config.yaml
n_experts: 12
d_expert: 464
activation: "clamped_swiglu"
router_score: "softmax"
normalize_top_k: false
routed_scale: 3.46
balance_loss: 0.000979
router_logit_norm: 2.0
init_std_router: 0.00935
norm: "rmsnorm"
tie_embeddings: false
batch_tokens: [32768, 65536]
dataset: "wikipedia_en"
Below are experts of layer 3 (counted from 0) of a mixture-of-experts language model. Rows are named gate (a neuron's input weights, with its number), up (a neuron's input weights, with its number) and show model dimensions 64-127. Each number is 128 + 32 x the weight over its row's rms, rounded and kept within 0 to 255. Numbers have three digits each.
Before each expert's rows: "comes after" lists some tokens at least twice as common just before its tokens as in all text. This comes from a sample of Wikipedia text that the model never trained on. Tokens count by the router's weight.

# expert 8
comes after: "1", "2", " information", "|", " career", " Department"
gate10:128101184117156202146121141087128129118158086129175156148058172088179149186166156125103087102081127119162191138128155174148141147139083120157077129130160124104099113144093143119170110204180088
up10:119128080101153121167158128124105117117088165167130151133119125156160126085162143135099146179198128101108158118141149117112168093123105157088118065094087148111138130142139070097116115099120129
gate11:169114144059109125126156192132136110124103153119095109111163141034130099175148133119151144100170185108110152054123154150137170095203041131119144120129187109082151158168116089085040095126159153
up11:134109167091087103093144163141140097104113166175122159140119117092141084083166102087200127132113085143103093092113159143127136131196045169099115143105224112121108144127129092089104087112176182
gate12:112099074129090130186114134173155110136183134143145114117109099149117096091151126105129096082138133098125113168150133121116046091108143192128128084167075071128109102139115130094195102138093128
up12:153106093099093064094161144107138143148134130076141151092112105176130114082169163135148105087146121051131103188146113094140110115099184165076065075135145125133179148103108158134107082118079116
gate13:211109127104124086129166120099111058061158157130149144055076149122186076057149083138128047165108134129132121110203167174201173092126128168115142091085147084136152105154121129099128146142129195
up13:112138112176151136120157106084103104101134091158092066069076138173147157168099062117175107114095181093104140068146136119083180120171103131152185103074160127102138112107112141110128115145088141
gate14:129143178079101122101104066197137122117128128118186117165127090080084115130127121158137099068072074119122147179133117119130100144121123161109183141169087102117172154163132119147118144025113193
up14:089103101179128171165126170063111108082108079091099122179146253146110189172123126117117115099140115144111104101101104167148126056107142110167081197112183109093108109087156118115189105155125071
gate15:105098131089114074106157178143173155156139049181154179141112109102136119114195176167121157110121175104116161077086114164098175118160106157106073057132133143136156089076118083083086171119143094
up15:131073144085113179160125103134146127100124153117111103132130093078132096221120102177165112114147116157116135179133178121139106128081097147120094107080163151128120155090101133149084091106139146
gate16:110200185105169100123094166160104083141113107156161109085127104118162116125092122092145113128138125158127117146153139112134085139140198116141115108138142138165158094132080157117141134056160135
up16:111104144075132130113148104160160126130102058100189125137098140086179107068180135103121089132151141180124172089168102115159161114190117113141104090091166123157088054055150126100074124085132114

# expert 6
comes after: " was", " the", " is", "-", " as", " were"
gate10:122153080156050102167109191189162120132075162171143184098176117134130087119095117059123112141168191155188139125145108160121128162106127127196114129165115117106120146105073185051134116130116171
up10:124162095119149132145161099187140104157112139127128170074133142112133098129174136124150163113142076128134148126069075225132119131101089092132099139161120117122117146118128143091162111125113141
gate11:068089128152158147127111138151156058135187086158203162083132151133082151126188102129131097048172185154131098093129093112117084146109147061116142166121145125138154174128151138122153135152156094
up11:086086150132160123143088134131142086103139060191137116142149075158104125147102145172137111084081153130145096122131155096130103112192114079127178138100085087149173118091131155138083141079134153
gate12:150160102071081172108092194078112132120235114147108074134098158144118100141111106142098141092144146174142150107126150122188137153110149170098142164205143124130087172116209059085158119162108162
up12:140181131142087186097159129085099134140221114113092092116149145129110139120169147121154147150134195086162111100171057088198161125084151192082164089113102175149108157129142134074101100085111114
gate13:104112107138120165106140124126083129089153081081126095094180152113129101179155170112100123119141143127143171073163121106157034126085127162106196122196118164110152132106164075050153127146074172
up13:180115065122154106119125198081122129131150114086154103152198106127110136163149138125111130107160164098191142162174114105143162122158131105134190159167164121108106137144083080073138134159069134
gate14:186109097119107127122128114118145099130143137100146180151103148162189185086150104108147102129128199094121142150097069113155131100116144125104160151147084131108102156142103067110152161147149135
up14:177146145141071130138109181095083124133084163090115105158190156149097136097146090161067101099161098148134099107142079099152087120145170101093101074158112113102143112101120085184113165162071106
gate15:076117095141138147112122119213141109161129129104090094125150146145121183093117121143077119146124125081125101165150132122102119151149126109143166153127134136124183113088140082108137124123078074
up15:117107090119155190115154133170151136172171081127166103092073107156091092110161168141099115144140084141072139185117112095100100183176142113120115135140172105103122094075150113098194144116067088
gate16:165107064106134163131110160127149136147135176157090121167054145193119138107108106125110169114142128067129106113151112133100115167118114187163157140159109126074191138122134139112192113102124049
up16:157090108113090084120126184099086117139082167165139099101107137137155150113103108111119165157162143148103203121167106151147066145133108131162163125172083148115142157137175115085156139122096112

# expert 0
comes after: "0", "5", "7", "6", "8", "4"
gate10:123124115115122144154083100155093150097120163147239130096146165097146120139139121106124191050120119113135105134170128161127136109100177176104180158149114112168139186122155118104140071166124121
up10:141192151142117124120108088107098109103143105112161161138106109184096133148163093096155153097103160176098192154133127151141160122107170148132121181125198117167134140139138117164083173132154117
gate11:142143056099088135118088203123139090199120156113145094192191139127142099102137119113215171141106086099117153105128149125149146164089156127135193175132128114114060141146108112197111073155152157
up11:117133064174076159149111151121127109116150161140121084150175160197118095129082144126143136173132090168056125120180087135063108136136177131120163172133085068149126161115168207114087100151160155
gate12:131141169091142209100104175089095131134114109170082134162165150138093116141115172088141126112079091104119131130143111094135135184129112160137204145123109112090143117125181143122110200155190138
up12:097155112085116145107117096104074122124127082093107106121199144117125095152151143069156101110160078149112079139172149085133145149132122156113124092090073121130146132120123103102133187143156148
gate13:078155053144150138179075127115131184145202159096168165154165146172069156129218110124147140120125169072108132196139110173122091116155131125149117160181116129098120167098149146126137132111125104
up13:151112152114149150113152135159122147080089166104147123149115116148121057093136114123120136181143123151139105156092097207120099134131128109064088137171149161156109146121112133115105107094165116
gate14:064154104149100121098101185152168093127128126133146131108099139046092127132153130100120195132124075095157126131139108106104155118098127165208126115173153132125121098130184076141127113149087106
up14:142165089139108155095195113102156133070097146141117057093081163118133114140146128124139138138100152120171135053111114089135088095074120136116110123166144108182154189186164111140138140135099128
gate15:151162141141192108109116144116105114155094111103113182175114188140128098163098112138167143114097145130093098118070175127167095155125142144138158134184184097119171129175105096227108128074104140
up15:193142139099100108102112106145103069127097107153078173113093167162069138140107124163121131130109156115157156182135207119187100126065141174081181155210138121175168141135120135217140081134105168
gate16:055108132109128123092143145119173132159108135144068118160158193094109088152164096113102040177039159211102123129179095108089126156146068100123187089119122159117124118130159092145104148140176107
up16:091132146113117160129107158134145069133159141176151139118089126133083143118124120163150115073107137165162132063088107157102125132101099119107174173156153139190117102091123087175153141156113120

# expert 9
comes after: " the", " a", " of", " \"", " and", " for"
gate0:119102130095170149130134124075135111239142168100159115152073102225076118171132163170091141165160207158134169121114147114147131062133140124101090090141116141151113153100142203092143111081123102
up0:151119133132158111116155137161082104177192140147113163144074154143163154142092119108120143143102157109149106143069189121132133152131135094117164210152120171152156129116106109074090173090120127
gate1:131186129172136095145136127097150188120103089142102167071102150166137146064134165164114133105137128153121157119128188162140182119061083199094144106094127211132127177110144143109124120131084104
up1:144184142162094161096162052103141139006115189128124142147138120162111110095079119165097099131225113095104173113092174108127149115061131139102126099119117157124112150135143095135148174098169115
gate2:143116168048116140125093145194145109168135128093125140085136104172138092209105107129107106143195167149170063161173114106120096135126121102079190144179114146133049110111122152103129120154097115
up2:146180085115147101144156130130093099132054119073117165079165110171082097123137126134152144137140147075093098094170134105141074095126151147090124187193123128139143148112168161144168145118133175
gate3:044129108164135136119181146117087186107185184151096105117143125115151100114146126146113126116124156085238202089080127142121111085107085109106123127119076144140141147097135155121104080092041101
up3:044158180110108081141140075136148165113129179158114146143126119095142151080121171175094067074129122102156118150098098113154112106179128139112145071108061091142116081054074105135110155108084112
gate4:119116146086153112173082165070106173157143149161136147144097117170139116186151085100139068098059134143119122117136142139133105186115163138189096127070123117162175146076141132128143102096194090
up4:088115103142187181117177128173099128167171105108093130191154170128150132119107143076091081123109123173131061166178149130114112083183128117095194084135024142105138157110155124102100094164111151
gate5:077084109163077160042124099154145175105124090075155103100148119154171109126113148129089122140099099177138132131111172103142086106149136098142155180111087062200087143158087231154166114102185084
up5:121096132155099203065171081099211144135108119113102108099126114092141142138163118081123120165098114130113136093110163100131109121096131161172116168143131067165141163136165172151118149194163084
gate6:129122158169095124087071146176121069153228097157185100090105113133125158129145162193125067127115120112152158145098142158174174082068118132140124177115091135121109159148118114129145118118063105
up6:111164168125093165165066124098146129130044170183081140130092141144134178135114122111110113087123097109108202147109139127124150139141124103171211197089084129126115139118152099052113199143100070

# expert 10
comes after: " ", " of", " Best", " La", "In", " $"
gate10:101123123172151143158083230156093158132118111132121163105126154165163149114162138159118095133064153132141173161130104134151103165158131117131145113117117096109074122072127148089138179123144105
up10:130140182081159128122136075143090133127127112135101105167136156171164135127131194117128163099124102135102091104109168102123068102175122101078123042179128182125048143070110145092070072176101140
gate11:143130151132135168091109121100128114145112156089203142130141146105103123093075040157106151092155149165093164125103132127098112101165173109164113148174119144087124099150145163166118102189150097
up11:128127080112056122118112155142163161139174098188142144138125138127153107167139146124173145138139167089144154145126144164171098116151133143129182110180158147139140174150149131070125150109096175
gate12:141207187136123134070153115095120166187117122079123137123171097126092147160128132118150098124144122158183135108140129100150125107124116091153192150132113120081164121103160089111100123178140089
up12:087125074131106162078135096066099097163066130111145137076130106155114172129165144109119103123139084112104094115114133115124130082154093181152097160137127171068208156153116105125095130166129127
gate13:145105084141083158092148166143110108125166128157105096117148189150112088110076109196099141134089113170159108152109130125104110150136085160119199131083128113122148054113152119098166129126086159
up13:153100143175077127167167151154189127144139202127125163143180120109078127126123132149082116188109065064096119116108119121117085101136146077142203122146146063169119137116115138018045080170102195
gate14:159156148112138189044107121092095136130094114107125145099130100147168144087189111116150120141127156195100119139086089151184141053126091109181179140131154126122104165151151062161115099094176134
up14:148126101148148138026150140118153150180102137123097122087076125137122148094150097109132100096130089122084115171100157160183154117124115140138180173145163133137105133137131088164132102089095162
gate15:106105159130117148143109153105075111122090120142121157052072188170127138140160170083118064095105103099079092164103086179078139132131166109139195125109113168140199103101136076057058167182121097
up15:046093139103081094139088134131096155122102107130087123090150115166142114085132131085109133115103150140115108163079093144125105159170160096110169123116109141124116118115164107113110150180073157
gate16:129115134161174141096131129127132167116099111112186160178098150124079157097093053132120129080130105138135106167106103101097153147121139075121127132130111155060135083077114074095124163111156117
up16:166103184150165108136090140137098123125158065108101208124164140120104107108190092161135123131108121094081172135119121154133133162132097162137096127140138162117086153126141122088091132129066148

# expert 11
comes after: " |\n", "\n", "|", " /", ")", ")\n"
gate10:133080115066075158110130152146186168145130128139138177114136112126116155141126156133151092165039076193134109091127125120092107128132117128136155122115145152124094128126136087156141178103070128
up10:135145141117118161101109161185110138136165126118136156122115138088071189151153117156213123168128102165115144114105172105172092162132138143157121151118130119103141117128111135143117132115119075
gate11:122129145093137093126113132149089145079094139154137115118113111122109177127215078167185075119170111115132095123131112098177162147147105133173107186133149158097106097086114167096089146141144093
up11:111206105176149141132088171151083153124106139118160097107085174064146151107190082133124143152123076109145095095119094127166150118090102128128134197119114106117098127106161170173151054112161117
gate12:126151112090103112136132141141167135141120106121165153113136157134123201067175176182153125137143099106096158167091180134115077121168148152116054110124143203137106116148127127145135177143113110
up12:152084085096083112091127127175180125167127166131129131130162158131147129138108109129136138134173078060104107174103151115154102099152100126118137131195104163120097154103135177164115112062063127
gate13:125127173168084132099111140180099154111180143093142127147097141130132122111142101138124108157140090136115138130111093207135160082163121121119121123155120233079109069163141069138130131119098119
up13:154149138126108146105188114104146173153092058140146186100119124136134159133133183154138113129122142154064178150076109158126108217102131089123091066060195110134106115103139147111095165173141139
gate14:184144154112034116142154120136134114130099133083163218176137148088141152077167119118115094170140164140160149096129109149138138104132187178095141111235168123112074104097181119082135161065196138
up14:154063142161129144132089139094156106153117139134152210180148139115155172114177146131049088177150111128150187114166119104143099112132130103106140138201098104141104129100224106106094088086169112
gate15:112117114108089156114102156158123162122131099183166140140122159081094139160117102085131189122112088117105149135078131163118115117167166186098159118136201102095139130125146104152127141134113114
up15:092095112124111130173136128152168133117187084163112172121205087115110072075165120148137102106101147134142174167096154114162103107178109147082115091075146124117108129110184157128126152143137142
gate16:126100115182154116120103093158098155186109113124115122112171174149070149161143162161091059141068130156060110126088136182078124172120114059057105135091154080089125102152159090142125160089171071
up16:117106121161105134137092110140110141111081112123157110161168172138109126111122189176197114133096163090145110134135167126165110057151124107099139151128123129109129211131232119088099167154136130